Experts of a small language model: 12664 steps.
Below are experts of layer 3 (counted from 0) of a mixture-of-experts language model. Rows are named router (the router's row for the expert), gate (a neuron's input weights, with its number), up (a neuron's input weights, with its number) and show model dimensions 0-95. Each number is 500 + 25 x the weight over its row's rms, rounded and kept within 0 to 999. Numbers have three digits each.
Before each expert's rows: "gets" lists some tokens that make up at least twice as much of what it gets as of all text. This comes from a sample of Wikipedia text that the model never trained on. Tokens count by the router's weight.

# expert 6
gets: "0", "3", "6", "4", "5", "7"
router:514499442480490491537443497496521479487497489533523516501482497557537512505454433497485498529503556471500484532518485499501490503473485494475523501492496515543502506509501501524499568514506486503487481489505526470469490494492498523486491508479475518514535515487473461470482459556446504522
gate11:528504520509500508510511518502516500558477558542467482485479447514502456516474480489556493521516527543564516481490518489497510514489484439509518507522468483537518480452499492525510501548501490500485512509490507502490497486522504539503451516512469498490543538532471516526475496523500480492
up11:481495540502514505486512512506531537522509523461417510529477538503488506494536509487488518494519496486499528506519488537493447504499501525484478465531471502520491520481514528470469526471478449524530482525488466468480507538468483483522495474491533513496495424506510532473473497474523511474
gate12:559520498493468530516514524476464497513545482542477498505517515474510532521460505498506495525462499465504522520530490455486497467508528454528505473499433539488494462491475473498486496492476557514512456501487508498496477521476500523473530499531482495521499559489465500501479495522469480475
up12:500456494503467473456496522505501510494461522528431529496492482486490482481511503532513523527520465478499474508484483520503485540474511489481476444504481513543494472511488506463505481559463554494477486521544531496478490539487484491464537508504515528516484553509472458487496511486498512513
gate13:460518497492506506495518520509531480501483521504449510508476485476474473499473454481534483506526512538483459501519493518538508485475506487455491491525460485555521494481480502512491510554553455544489460518511532486512474491463495504472536523501511497523508498490497480430490470539518522480
up13:460505515515511538491511485524506520493558475557495503508473533435488520514521477465511452539519491528481486492508521469502472511518500518500529504532475478541544456515492496514529507511468489483450470526503529488493505498534503469460501506522501529493523490469498493479504484459521489443
gate14:529535483528516511450502523482531510522523492497505514486495494499481501453491504565492518531505498505508486523520504517495495541542532491480503506472495481512485472466508463513500400504522489510506495494524479474502533519476506477514502495504558487562513534518476479507455466480530490522
up14:518489499485508521527490486505469493476469504486457518503501502488525483489492452487450531548473521456521478546487538459471497452480447504527505477511483474525524487500485488508514498517511533509498517492515457476484506458515498520487482475481502449492490531461534526534509530474555484469
gate15:527476468436474516506429529508484526496496491508501493501505533512522508490466498475483502539475533492522491539494519475483525523522475468484469476513493534488482532497517496533468509495450482501562532477502516474498484487541489492473505489445506475533509527503510517531526470453480525488
up15:496452481470485494463496550497507537462468499469487464514538491490513515499461493495526504500528473511501538492492480519532498504537487506471543485546517514545492532479451523502478546488491482507492495498546493481494480494508477543511551514482541479526495534513500510543520513441490476491
gate16:445448478475515474516492474473485499502522504523518504504492508501508474550472466516451492474533532507487509520586448524462506506497504473499522471502512519492474484466503476491446507459476537512527485511506473492474485501440499479505501524509523516478534471490506480484502524522474493492
up16:482486537498526495481496493469511473481510469504493499494468506496566509487500511475515491515538508492491541475526532540497509497536511516444505502428516494544524465515518545502475443485515498511478488484478481499469510537546510507510493458526496495496484453527527441496491476534510506499
gate17:531523488508501465504476518498530510493554481476494434503463493500477479461516493525492466436569509527543545534529511490479479507504488431498526503489490474508506492503509478498512511493533506494513478477505492488492531530484511529484508478490504456494502499474462457480483536501519540501
up17:478510517488505532514488451493493447515503540490518468513490543462459513512484469502497515508527494517488459508484546521500486485459488546537478474477538459474516494477494542515535512535507449499533531477493502489452483488487479508514512547535477529534469481517523502469484522513501493479
gate18:513515479524497492525460528475491473481511488510494483496526518524526498470543489517507461522478536520477506469505520454429513503556481485517521518470491520513495503494517526506487507522485516502457492513479512496483514517467507489471501497462490506505586526549472483491523453517441516511
up18:552475453451479470524476541496510471509483491452481546476534471467508539454481489489477488502505522506514528489513486480467511473462500493497470491511510500520507544490487509509551519548466488451456484503502506503465450488507500485485506492482512500514502548465518466510479509514493531500
gate19:499484535446498485509465513488481491523480519502490504488517463511526509445468463460479529488467511513455478537528478506517523481514513539512540530482502514488534488478506542461490484492471499516479497530531546465484457522486534527505455480458511482530514477483504504475521525529485520532
up19:510491550470519498513523521489538515498497479548481497470554509480545439505524549506502496494476518496461524464523489512479528543532546486485474500478460485476477503508512519508482507494455510452514489519518517520507508516523452511507469488478541501486474496537540517507511469470484510479
gate20:493471525481497485491450546499480512491520479483464466534510536487470480494445487493476502519524519485495449496526537477504532482485548482462527437543496493477521525502506444487473527512514492525525483520488507488495470518486527493495534518479492520564482505495495466493527482466506499476
up20:521484479530530509503533484488493487445509501503525513480512510522498502513555527532554547485483458520485487464546472478544539516517509479516476524497457519487484486481535500490449495500533531525530486512479457488483509481498518507486525489480451517491448516516500535484477505472492503462
gate21:448492492485491529515498483481524484517483459469507542492534526465524474497452493487508534506488530489493446516503509474480466491541505512492547485481541532539545461482490529468514475526502520504495472506526543554509487519482537540475483523494500497519542516506502492497510458488478530507
up21:470525506438496489473452509524487495509498501495512502501463462550486503524553506530513536485532465513519475520458498471527516483542492526497536527501542493463497477493500548505502518487525485495483479511485470483498482481518475489517550486523474535491428503485534515529492543492497492498
gate22:459478448470456515509494503489487516506503453510538523506455498552522495472476476519510527513509484500501483504540553482509513523492525480476516495488517490480492551477498469536464513493456455508499500517529533516497527524521506529453488510519477527520477442510472500510464483533496463493
up22:529519485480490441484495428526477494486494474444505484472501468467522478495515510483488492500512470511521504531482560458500497482533520454490507481471462469525505464515502523485521498499504503508501490481519458452510495475506526526503457476477503474474517539507449484477470495464490512522
gate23:498503504486492492507495516483503520540454494534539539524462465483525509536498451510527503482526535494455501518499495540509474487488498473551523474509497514532534524513472555513498493521478542514471527482560504488524490460525478510489491538473516496546512498477528486502522492504507502561
up23:510511517534474511497498486516458479522533524501531460482480501518529534478480508472460486448511461484544503499435505482488496511528531536528492498471538486466496502499512524509535514505528488561532505469501492473512501474518508496488497501545490519516529560492530462494460496470506488463
gate24:516520494518519519458441484520484495539480510516466525491544485507489473532494473478510496474472499468488475458525494466506483535565522493508469503514480524491512516545507501523538485507525520510483473514512464519506485509465487556485472523496462466488540523478468513499524471551474499517
up24:506482470513496466502461515514465498483543499521526505500496524510504501525501467503506495478566486509472514525506539453485484479468487513498555550526448528489458464478530451531519475468529518520504469535542504512482504536497487522484507493489481509502508538479474518473487489507507555491
gate25:511488490490515517546515563497508534493563511476487499519521472560531518526483523538538495504446525482522514527468495496513484482503507468487484481483441508510472534533519490476476523481463531491495487523516524519502509462519525501492487499473462476512470454516476486496498511467482512460
up25:494465501493512496503476532496484472488491504501513493470531508495500534466489527520507498505488483475459484465505498513531505543512472477516557528536495508499473470468524548454542475490536478508482488527497461497508470483460447529503467494545505493507526482493553477550483479475492489550
gate26:498478462494491470479504497501466506495485451540460502511503502532431507517480485474481484511485486542484459487527531529565517531507496492485506490546479508491543520452474491519509505500510461500506479482498483518523490484511487552470544456483525502542476496443496523496524494493500502474
up26:480482488520510464490506448545488467546505468479477473495528472519517465493462478523469492501535478485511479466496519516474529510514456475473531518467509458505501496494507481486549459491523507493476499496453494518504530479507526496503478506500482538484536479508506466536525465476488434536
gate27:561491508498497485491487463489497503522512527522531481506515470503537469568492452496482496515454488529505538461521475511508510450506527520497516519510469498516480546496459455547481500540541527512508476493529491498487510497489491502488511531513534467510513494532488461492467534551488515496
up27:500469505534504488496490494494491497542535484459551489507448468486486493475443517524512473521462473533502518496496503496466495476486493462482479521536464523529510528485530504515471504485477576524487496546523475498510471490532520503502505562488466537496535468526490514474522497491488504495

# expert 4
gets: "1", "2", "3", "4", "6", "5"
router:541520512518512501532518478474527528512513483501525513513502473514489515508494440480489533539488482507526486488484507489507481461534516501484491486551478483542542524510451532488527514520448469500547518502475495463535537510523465488492559497503495483506483495495481476444477450520512487482
gate11:505513517475500526460511507492429489476486491483500482470528503482518555449462521481526526500448511477506486487526537484480484514506480556500505485518508520469525476540500463444491462482503518491530492543496466513489501475513558483484492513490488501511481526497500477522497480491486440515
up11:515503507475472501507521527477453505487520463523455469502510508501481480490470532514525494497474469440495538539546470462481466494502489461515500491500509496477514540508505513517542490490491499460499484490460525492510501535510487532530499495515504505515465527465495481493460514592462487514
gate12:504465507528515529439518479501490481485508538499516502490489499477507533521530484508474537534466518454516441489480497532493518498497526530489464498522486494521523455525531511519506520569459491510546505508538512474499568494461522515480510497477481491492523495510488514495525467521512511457
up12:508485506504472515466507465485490501481483534503555490515523527475506474538469493499475509488539523515513527471478503448484511494506490477487458473483449474518459540495520536487522477484476516508509494473493485496476517477467505527495522537432544532547501515494477463465540477521515507486
gate13:513505542530529483502467505489469526544519515491474466467509486499475493529538458492493534504501500514495524474542521479550532476530508484484527512529528463526484462489502474493485473505514477528499476473489506536540565547504469518530492505488551465509456501517489491481500517480513469489
up13:496509512484487437437491522476528511485490494501514510507468533527487509496523503510473493470487511482510490502523528541548484477466501522490493490461518548534529457523525436508435510522530534491512517473524512474489512468480500517516496495453488515523493505535489508458476511519464511473
gate14:526499504494484512529494548477473472497460506537508478497483464500477551463467440463528523515524518519521510452500541492528519465490536543535504515469516482499499483522491492501484487487496522493499528516478520521518462454469505493534512527493555536458502480543525519514508503495503471485
up14:516505485471492506497485490518549463493481481500522500475469558517508504536492485568508488518501529477485480512508530488459476507479483515485517543463534514455496483494534475517469515494552474502514508504486481489512487443499534566476456529491487489492511513528489467517496470482496525544
gate15:493490502523541473478489517501514484530541518518544521505489519478508505499516498499486465489468506534493480470576495483505501505475494541486513489513518495522499479505517508467458497466487500540456509519583527494477530514495440481530466484496517497504487505500470472437487518465484515519
up15:532510486474489497505523505534503507532503519490526507535496485467518477499465444485511533483538520535466575531541499536482518454481498513514483514493524516493476529531533499540516472504535511468498514485516526465499503496492509539490504530457516524476519545547516538496471511504519532494
gate16:468512513502444467506482494496524530480502492456473539522551510514519494537484455486499496547481484474531522487502499500468536460462501505446499495514522477507531538506511475508499461478506479513495493468518491504526517485518509524547485518517498493458506544497502466559475532465471521516
up16:490498488515498475476494490495504540448515511476495477481491469499519501489532496526429483470507508500500484486501473465526550545497507514506482511479528526481517477491498481479500508471465473532497462540454480521484502535476491514451512490569535476461497494465528501504485534502515523555
gate17:516457517436516459520508465450516531465469513497523469537522527530511515503530491545522526466499516499479496478525456481481494528480507509505501519521520494467503457525478509505464495494486499495510501490487525466492458553501509508476516549520489523500496452516496496495487535453507518452
up17:450502474504499517494488482497500489489492495455483492510530505528526490501496463571505523469545498527493505453530485489496509469475465504499545532529482501512490471532510509459519524483476476486461514491535518447441466511489520468491475483446504529500550526517499512504523477482519492496
gate18:497467519478525477490482496479509515502481515499519458492559537526474456509491499513501488504501468522483512475551526475529495510501466523532496504495511496496458456534513455473491475489524514522531512511520494497521476483547483540473503489485489483480475532488530475472589516475502536529
up18:502448525451495512510514487493524533496519516532499556491509480513531470502481474518452520493531494515514521520573446486506508516494466473499521503514473450526515484468487497516503544465444537510533499461511459495518512471511501512468476523475495533459490499490503510496487503521500493477
gate19:495472510517494478530482486502513505504466485457485461515501514552517451482500435480552507448488522542528505466518494532521557477510492491517528478490515445515484485460518550510491534461495470486507484506497504466460498516485551505495514477498488495503509476496497505470489479494513460489
up19:485527487523494479510495517490518528505506533490538465515506494537538486455500529517500464484477478461509520567495469494494484543499535481484487535463496512506511513532442490504429476495494491505469492545500524473527483523491458537497459509507528515524522499529525456497476477500515492523
gate20:481519480496527494504504480508518500473514522503493514536524443526482487480494491523514481508467524499503530479537528486488516453546453465501507479487510442497514501524498490476507502507499504447486518515459542486525537450496535449510502551479474464522500503495515442528463491527480500517
up20:469463459490518496506468517537524500516545530486507509486506529462462556468532498524492479539510521535479464508500468491533468495512537528486506514527508550479495512480501504499495474485541493554485511488502464554479478521512476526506522461465499505517512497506517546489483515481522519454
gate21:530513498474537502488493483496507438442480492513500473512514507490526445529468510520503464439513454518491516479515540476467479493507473556458536511471476504490486466468495498525475500509516500522498489498446503481485483491442505530483493507489517455464466516500521504500535497503492493500
up21:508498510557489539481510519506490478509474500475461466538512492514515515485568519452538500465432519483473488517513479537531469507531510500482490497503519526481494508476500490541530498500451507524532486504477489519494491483507548501513465519504486540508521487528500519518473524563489530483
gate22:502457494519500498539510503527465535531495491485512510523475504484499514481433515519529533493523490479543533488471494458522506470494472461520517499482526510496540548484476473502529492494494474517508478486489485482503563446525483474514534488512476505481449503487486467574492506509501482498
up22:481509471490515496484487465522522487511494506522508506489483529532512509514508503509523529502454530523471547472493470518473477509485501523446516463519492497496540471538511501476478513500457530497498523520542507531488476508493509527478486556552460510447469477486507496513514500410501504515
gate23:514503517495474507483517531490483527499539546508514471503493471458491539490498470528508509460474506482445473553465525488521490477526515511473524481544464488488577480534504513520483532478481460549518500497513503446498529508502493493486478538483486490555483488520490495517494473519501503501
up23:476525516485482520553507495482506514495510512524511525497548516527513472473510538523490478478481479533492525530524468508517474466521497497480506468531442481514499473498507548502475453538487496527448523492554552501464515510525510531511503535464498524514554517514470505514471483514488486486
gate24:481470510476500444498496527486530512519513491484495512522507490473537490479470508517468473530489497461526538526528525524506519485507483480518533488493534504492530447509499470471559527518442507472487494475474525488456466515498513499496528529517491497488503553515503489479446510502454458536
up24:461502501497474490517529498494446490494467500521489433499464496493471500533483498493478516509491509463511453452519529490478520498543472496542469509463494526469540528523487476557499535480500473496513481494470545535504477457497469474531466514536507513489492496499473486524528512518493517474
gate25:496483511497516458479501499479526495533513492481454508499508568500537495513510487490531540507453535494526510436503471461507511505440501557469506518504489470538486523471503487482485514497518497493505511524526544487557490477510486519474523462462493517484495489520504488537462501477514510538
up25:501475503509529515479498465501500476512535506478478478494508478506488514519520493470512466465483496474489512476511526518506512465480521515546493502461539523502490538420526551527530500501514521501524519452527512506493523449516521408523495505486534520500511482498525502514504509500543528475
gate26:529488485499510485480517494522510506478542502512493505550484485510509510497517455435537505540542518514472482538519547502454470494518500530497510498487451494513527522488469495503538508498459518498531485523423497515535489436532492538485501463478507512496506466507500493498485510487492464485
up26:505511524477525469523509503523540485458495502521506502453483555458549516529482508473486523521472510491460536471477488511467488499500514489495530500508511502481524524517477528490501536451497477486495494533515521517551470522469454526514492500484530520489458479497495491450459492458477503452
gate27:507492529513538512535515530484535474483520529526505470494518457458548518543491505478493523507506518504501552469478519518498499503419508571512513502518546492535493518530485470495484479495502488474529483479492501489494511509486471489509474451497515487540510494500540507520507506540502491553
up27:505532502460476457477474507515479537519508494447503495488503533524489440526490494537480507550513512523509464506456432479481480504542498472555485522464491485479536528499500484532496495526486516480484477545495497498486510497511497524471498500478515529470525501508510498469482522475489453540

# expert 5
gets: "\n\n", ".", " | ", " |", ")", " in the"
router:501512462580560524521493496444518511471514505469517475509486496489450532466519477524495497504522480527475516522502521493485513508518490531511490495490480492500492495488506490466469460507529466522488492476500484470460522508479520493551485444525511455503506497497520478485493445539472472478
gate11:506541493468529493530510557525537497492488514509510497451575509538486475517514479533468482500506513488504500471508496495497482464475505486501518504490492486516465520507478476523526499475535485466568509528522515509508478493453490499498510521471580494490524542524519518494476460516498483482
up11:504498519519533510479511523463494527495500490472481536449466460513508509528499523508559480517488536529515470492521501456473498503468470467546476494519494470472501526530525512457520500499466449544494514525487499491481499526463524472481541551509529520513514515499527493491490521463475479464
gate12:548519486481460516504517529508488508502489490486528504537521537510486498504481487484534500478458518534508491535507476512474512501517501515494538496484533520464501507473553537517496484446526547476492506513553526525564460496513557470487468489459491491504503464477506532479504465516518495525
up12:482503487488464499492465525481508521508498500452514536543489548521447501455487507480511492473524499535489462455485539553522495480533547513511492473481485472492510511506523562515499516471504517486489493529555468492501476491518544482494504476472514536527494475483516508483492494451515503470
gate13:474499488508541504522508492483488482465519524465488497510492446512507480465542493515486521472521453505526516483508501523549513531530514474497523520546555507506525503476474510502470505485465477467493452505538500505501528544521520529461501495507572466532484493493506510553512516504477506472
up13:512490469471484489497485501508445485485484524485493486498525531506505499525486480487462452515482536493463487510486520485503503459470468473521529497534461553452470476502514474535530521483513541489460512472462471514475478509453510463514528509481488524490498504493534503486536523471528497562
gate14:529502474506513522497483519474448530528486493485509488529508470531481474490501528515523506482508507461449531500529523483462503510529454491526504506484498548498485500510559479570502488489546538451493496472501504492531450497535492507469492503531516496460512540521515469500511493516463479518
up14:435507501503507494463490459453509502514528473521477485546528480520514496510531504504520499506513476508481487483521493503467441536495539535549517533518544473498485488505516543510487515471471527501510486483466484539495516509549536465529481477481512501452479478501468481510535473523476502485
gate15:513477488533531507540518510447522571512509490478517499485524514525505520500533507518455475536494459502471482478542496484492550508493502541527522508525491462482492504521480493480503515528505522535484506470512483495460551555479495533485483508484512504494502478508512483475444546499525512460
up15:566548500496513476521495515485500476483539489513549517492465497466521538507478484461533489540489499493560471526498471450523497490526470500493526494524478485504532505528468479517495510501515512530490502455524479483507490514498497505494517460546527502476522484493504509505464492515581512481
gate16:518440452460532491486502487499453497475485519485518527501496464471506516515509484510506496463477530484507453518535525463499447497455485529490506513528462529534521517511483431523498519486488529514529484532520502530498492493484495472500486528544530522454545494495515510489514471520500507484
up16:546490503489507489483502518463507480515443491523529497489548535502485485494467482472449542483514519452523466458477483495512490512471493481523474463474487497504526534546532533460511469502518512489494521497490486498519479481495503533515486521486514484518489557515512515544552464505543516478
gate17:557511531491487530489478527479480446490520519462513514491513470485482463501476476537482523511490478476479522500480523522491476476486465500513454501542462525512489490526550517444483492488511502516489511489552524510515476543521465551524448463531486519511510536508506492506520492474484491499
up17:475470481512548490554470518489504521478525518477513500479496462506504473482494485542485456505488544495501494488531506536431513499505550494492472519471474507495466495535510484496463495482519463502511530453512548496494560506545521548497518498474469506514487505471482498477511516513480476475
gate18:502479479514520529550507504506572483475497524502530463507504454526516505446514501486522525493537469544501515511529464554468492507503509529513509513482485444526501505506474524471482460497503496507488490515487536477484527493489458440538497488462527519500513499494491465505508536515474519478
up18:475515450479533531459497495495496486533570489536523520441534490539492528495513502471499482487522519496535500491545510501494484479539528513521536510482502494462511513480502507457473473507516506502457487564496529519503548513517497476503514540472477496520526513484497499468517486543484478505
gate19:479517472537504504525484500460492474507501490515532527499530434491499493469489518485558475495493491508500497496517534532485444513499486465481499509464534507495496507469477517536459471528492486523496516495502466530513523533507488523556502540478512496533528546521558534546517524518499498480
up19:512502501510538491517562479482465523508488552469505513505485492508490497447488496534493512553493507492469481475501497493531483527501548462515536491525491507515528461449504474497500471501519488523498496496491492461498487502463508437517477550501516500515538496454510487499476535545467454488
gate20:484495479544564475500499511479513543510498481446530504513524454501520476490504474538523496531542497480468486498534513471491470479495470517499526506513508482488518471517543518456485519461516505514490503490508498496524512532545509494495504456487555504470508486450489515497488494565517476457
up20:548519489475465530490513497528448461499457506500500505512521527470516484519489491489521539512453485486486519484475514499517494532457516512505526486543523540525460510494472492515509500532505520471469524478480522518473433530474468481473467504533504502532475525537527461516520522480522485527
gate21:490552483522532502508506461466529517514512518486499495563492484498465545465505494475500509471532523514468520515526509529500501532509487544505501545499523467501493494456479496495502458477544484506501504521498519485500505504512528425469495509501496506541503430497492487482458456472482483488
up21:477505487505552491514510491463518535534450514441505468540509519511506506488514481520468452515555498487472511476522530485516495496500469537551501509484514545502495456488511487478510500450539497507551487482478510511494500495463514490511477496511519508521493466477536461485478491462479458479
gate22:500487454543506498456524525486486469515480475442486523487488490476498490497483524492472477503496489450517491483516552459459497482501530464450450471501486531523476502499531521494515471453492502530518500518492512512499485509475540484567497486543528525518529502516521484508540480492490488482
up22:505492515494551502521476480573523501512525468496513513467496468531546497457521508547516505483502520494477449531506496532525498475509500481508550529527506518509507484513449481480499531530464465478475521469530510549512514506509507463496504503499483501482457479535525473488467513492514500452
gate23:515516489534530463501499495460542501486531547461511479548469454533525484504504494539494520537492480509542489507519536482533509476514463516541505511530500498486501514505466509447502472504487513447494497513455508484475490517536492479505495460536481468487485519559501471497512475524510475481
up23:495471514459518527508465506500482508506515526504513512489521518465508511526495497469461470511465532478476507500498478567485487474513539510465505494484498528484551487460456499517502538487497547512511486482518507496507471497496499535497501541484466542541470462479510490490504532447559546510
gate24:483508506519477494510502492506496499482508516514537496479479467480502521485456485519467512518529486532457508540503516505505541525518473484481465561495486513509522523473549456495531491501501520509549471471553463508493513530486470501523481508520514506528538518483496545505510463542486472429
up24:510517519529508488518492501480505494467507508512506478468489525491492519519540492493503478560543467465481541509529457537489485444492538477454482514502524512472487471553535524488497481457493515478568484514494489506502482503494501544539465533523498538487534484505500519466483523483512526505
gate25:530501480507518462558521486440508470490524505482488465501468526466462505533528512555504486502485516491475496520499493511505482528509493541531491508507529453509477432487471474536495504524498480511534514457536484514446491494476490482525544495516513531499531480479499491491489548487493495516
up25:545487495483524498517508494473519481470468511514502485478507466497463498493535509514507515491502483502483472468539490475523486489464511521528538469494519530469510459499499457545507522515490517484509504441486499559500539509481482454518499465557546488458483458524517515532484516508525473537
gate26:528513483516535495485523501496512463463486508447505472461548482468495505465484455526475504481472503491515520522523459508438526482505460530494513505505494504520510492514487515455493493511507427540489501515457514472504493447491480501507499476520534489490506550477526478522531471518522479484
up26:535483531508466543428515495507491504463494492494532478507505441490478507478514482491472515502470520499508523513482485510498537512483500502500487530487513503511508493500532537493512522574494456539533491485484494508552547526571495470479498487466517487504509483545535488502512511469494507522
gate27:503508487497437511520511524497530499534503518521480504491530482533553511519469515459493487520449513491486505497531481501501468507468501484513507478487474527487510495532500507520470522502510535518499511533472538496563505496493475474467467555474471516524497519563472508489474531495478547550
up27:473504489551542496524523450484491503466533529484499460520488464519501529475540487531518491488514465511493525510525504472474493506519493543531512514486493473486481493486493485521476449516527488464495494486488469509426554529478533488540505484517487482474495460501490496504444513540480502501

# expert 7
gets: "\n", " ", "| ", ", ", " (", " | "
router:524483492499540540560474483475521543469469504520493495501533502502496507486482522510570531490509477507473502515495479498504479501503495499549495489484473479480495493514462475443499506500467495520530415488455534482517498469483503485496490485512546467463504510468532467468497512486492482490
gate11:505528495523520524478508492507512474458510478521503538543490451513506508487512481482517474488526474526525482511492462471493489495539440523516505534522504472488507482467528514544551484561494463502513501504519509498475518501509471488490451520464494570450545463503509478493506499500514483501
up11:479478549530529502492509520517532512502514481483480497522447477527483483487540502524495466475497542514499504498539540503475497476487531457500487511486505481439489531576527527502530528463526530517541480543485520524523518490480495476520486493502529508516491516484471507460513504485477455482
gate12:477518445495477514534498510483506550476483523510434496533510536497499516488521490532519499499508469437483539492512506492497425535512468493512514532505488533512488486445515504466486527520510471488497506471489498496528518482498516477516529473530533460479475500503519478500550476493527525525
up12:510513538507489507523478541506539469521504518505495477520476459503524502484461496502497523509508553520495491502482466478499559498525563560556466490511514456510499529537490474501517521478504494526515504495480503498457519481508492482478515528475476530501528480463496499534487535497463523448
gate13:508481525481487527503517507500488479525496463526533526545544483510530523477482509513509523486496507427454497505509491449480496448505503499520506527498483481472564525539495483508521516469467502483524501518446548476500494529442498491513519467530491511472524478517522495497506497478506461519
up13:465502485529499500503461509503576474516532476508492522464510517562496524510511492472494513518511548524493497485530509534413517512523524492491494469543508502544520553471486500520457522497484490458488499520513504531500514499521460512524525479477529493496529503520501535498487507482526501507
gate14:520553481503507498504470525511524525522521505528549519469514551506510530500515513505510551519515492513552466482468472467481463492515506481448494509485494510514509504504494529513468517515516488466436490520517511461517490478486504543516523470509521488499530509519531461470518477455562503507
up14:532496494510488475511503496531510480494489485494480463490522472505457517491505511523485535465483530456503534499491479501498541511493508554532496465510556502505554497545491493474515529533495505497552509540506520544441483515498498499441463521510499486462464507488522535512508508521490547486
gate15:472495510513498532477492464514486516551500503477454509556480470528424475512506513503490518508486465467493514521483509515472498498488508499472522545473471482513501467511505505481523520506456515474523460508489514464501505480515511496492519516468475546511465476517490510475514543538522554556
up15:457503458470474536470465496497503476481495479526483470443548512498522531484511506488499444505495520490516541467537489468513528511496483490537544474514553499518523469484524473507514496519544473494492546468522521521518510501484482490494503515516486506450525519489552501489521478477501475534
gate16:477491492537540486508496481520549534497498515496530519516513501492503533490510487495485540490524499489503514503501531465483473483492488567484529461467502489489501458494497474484473506467516525448546510529523504495532469486482499548491493503494441537493444521474472477471485496556484514459
up16:479484469514553506530512456534546530478527521504493503466456469519475488467489515524497497529513506498495458503505515519463504487495541518525469474480491533513510490508474486520483528498512509453498499491508524536515473465490475453517511486476510530503468496426526492507511488452511522441
gate17:499520530499533494500510517458527473523462485584453475509493514500506487481502512522499528434477512545480510480483510537467480488539517475580507486502492474513485494524498508495517508483516501534538524492485510462503502485517524485472521524512507478484491489487493529511502499509526511428
up17:487541468511498472492501487534502558497508488499501459465466546479493510531482476503502465481532523528526520521472474494527505489501557512491512490475508555524465502483513509534538516539507493495481503500472511499540487510511487492485443460473536540557511493507467485507539470508525488482
gate18:496507525519529508501537481482546493481516497481525454553503477497460519545489481504481492467507560501522474491495475537511525468434533524479525497487489510507542500518504494491473452514491487545518494485465521503509480496545494461504478485516475509485540463479508500504537498530511502553
up18:536508531482510485502482476505520510544489489534501449458477543504543458460470510523499522495491458522510507475503506525479484495504513468478494520512484490497489481467508510541530517501475519488465471507503523497543491465464485543427531483474528505547483510461469479512490496484501459479
gate19:478484459502546455475506507479515519497495522492495537523535532502507489486443483513502513492475534458480508499487444491486497434518507478524515499524492493447516547495475458521529493525551534481504491498476495490523479513460538509449494496489520490564500504467507499510490494487487513518
up19:501491500456481501501500466497498512500522474527505512511455513508437531500512513525470528495522479462488508522481552484462555552506470497467511487492516523516504523463492467527524533493504518487542503547466540496515519453475491491524516534514492489492443465483481473519459511520509496494
gate20:465463514450494511519523484485511489542510502498505500482482534503539521526516496514504484510510541514457546488542474507450518478453509513521495481475514531506504483497463472522478502514479485443535476476455534518494459462495488456498547467490520505526515472508489482501536515478524504539
up20:470504506504537526522505481456522494467507491453470513505513489552477470505485511509476411471455489536484480523510472505528449493532516472454492536501487489481517456459497462517527513521478542511530510470530484494489502519460496498527490485494496495468504505492489482511488523514530484521
gate21:505491504521525477553483493517524490450501501473512525491522447497502453504467546476499515515501463500511471516504487463541532502495497528483520521503448510475543478490515487482464517496497477461537493461515507499477499529485482477474423520486508510497473551495529464518516494515497475537
up21:473482476500518531475537485502463446509522509496432464508484528482471528521526506475497449484526525501444493485447539534497509503491487507475464514466470500506530466506514514508501500511493512502547529477494453503556518462491523511501522526482458477517464493502488501519529500487509511495
gate22:526481477549506477532473520512486525528507466525494533484532514540488477481507485520488540470487473503493530510454462429527450484490476485518547443517544481521495509467510475489472496503492515511482521511526496477527498485501457484516467493492470491530499505530541482474503501536504497524
up22:506547502497467534482501473511500480500497527472490493526507474469532491476465509462507480549498518490472533507508534498471534555505505491464529520503459531489481528515515501529511535564468467481488525511455475473488470496507493484528485495505443517475488506531508491521487476455526462474
gate23:526506494488500518504486503521509506466497567534520483481505474507517531471503467559494522516451468470461490487505492508495504515555541533503526505496489548526538507478489476463551499490509518532489497507509482526471496516539472496494554505528513522483483513477526549529516487535489484539
up23:519519478507509508483485541506489468498481488549467504468531469513463477509496504514536508504481458557513523538509472512522511491499493493513501480520530525474434492483528486511501519544519507478495521489511521486539531484545518494483526506492514517515453483475541495557527555494539536514
gate24:502509500503524520548476482470546521479535530495482496498488462516488523503499506480511467545468505509474502498496480529515477536515484477535518495506495492506501444446481496531492549519503432510481496469483507530493518472506530494479502469485521482501529524499526493494414474475531480529
up24:473542517567523512506516498497537476476548498479446493510491460469475531514471488481515519548466476511511481482456462487506473515505488508490502516508514474453529495486472514520508528528497489524453524511505497495512547494475511484502479471436523475476500511521534507507448490487518483494
gate25:467432510454505498525460485456511519511474551528502486549531523499531494536534515500505490524464494443488485474518488496494513493456518489508489501486461480497488499480524504533487516502500507495515486520497552570494458488479503502479466469523511528487491476495507474466491515476504460480
up25:479490524506524497490524500513480463503499517563467480506453501504524554504518505476478487512504498512481538485476493502489497528473486502488497494516465472475504499471469481481458472458495502523485486480543477461535531497473478500519492516464453500447511429536503520528455526510472506530
gate26:507513480537504511459495490512510545472545485467486499511487463496521538514491485467497523463472509502489523539531447509465517502479544488484455487489535464500508497486458512500464477507478493474508486554531444491481508501519455537540524494492552493502539526521486516490481513527501502488
up26:473487499534488462518471466495519503478529476508502480499465518491480479518483502482494458437515466483500479504503493506482490505538531466564514468484497524505470483444499492478512487461474504525515539499512501495480515533549448500504506492482484482524501438468504530547537523537514489501
gate27:513549492536482486501502522482500489544513470503489506528483512522515501565486492539509457470474472534477507501490533452510504467517518521498499468493476479485493485554553523510452510466486509473519504515523483512493503540493516496519482502506455522525491464546505461459481522516447505484
up27:479539453511516501555479503499517542530486509517515458516498523523542447531506520504525467509542477561486522500491449459464508494491488491496507468515490508509470489475473455495481491438489494479494502489486508508494489517492515530469519483477478493496556467474494474477501524489476509538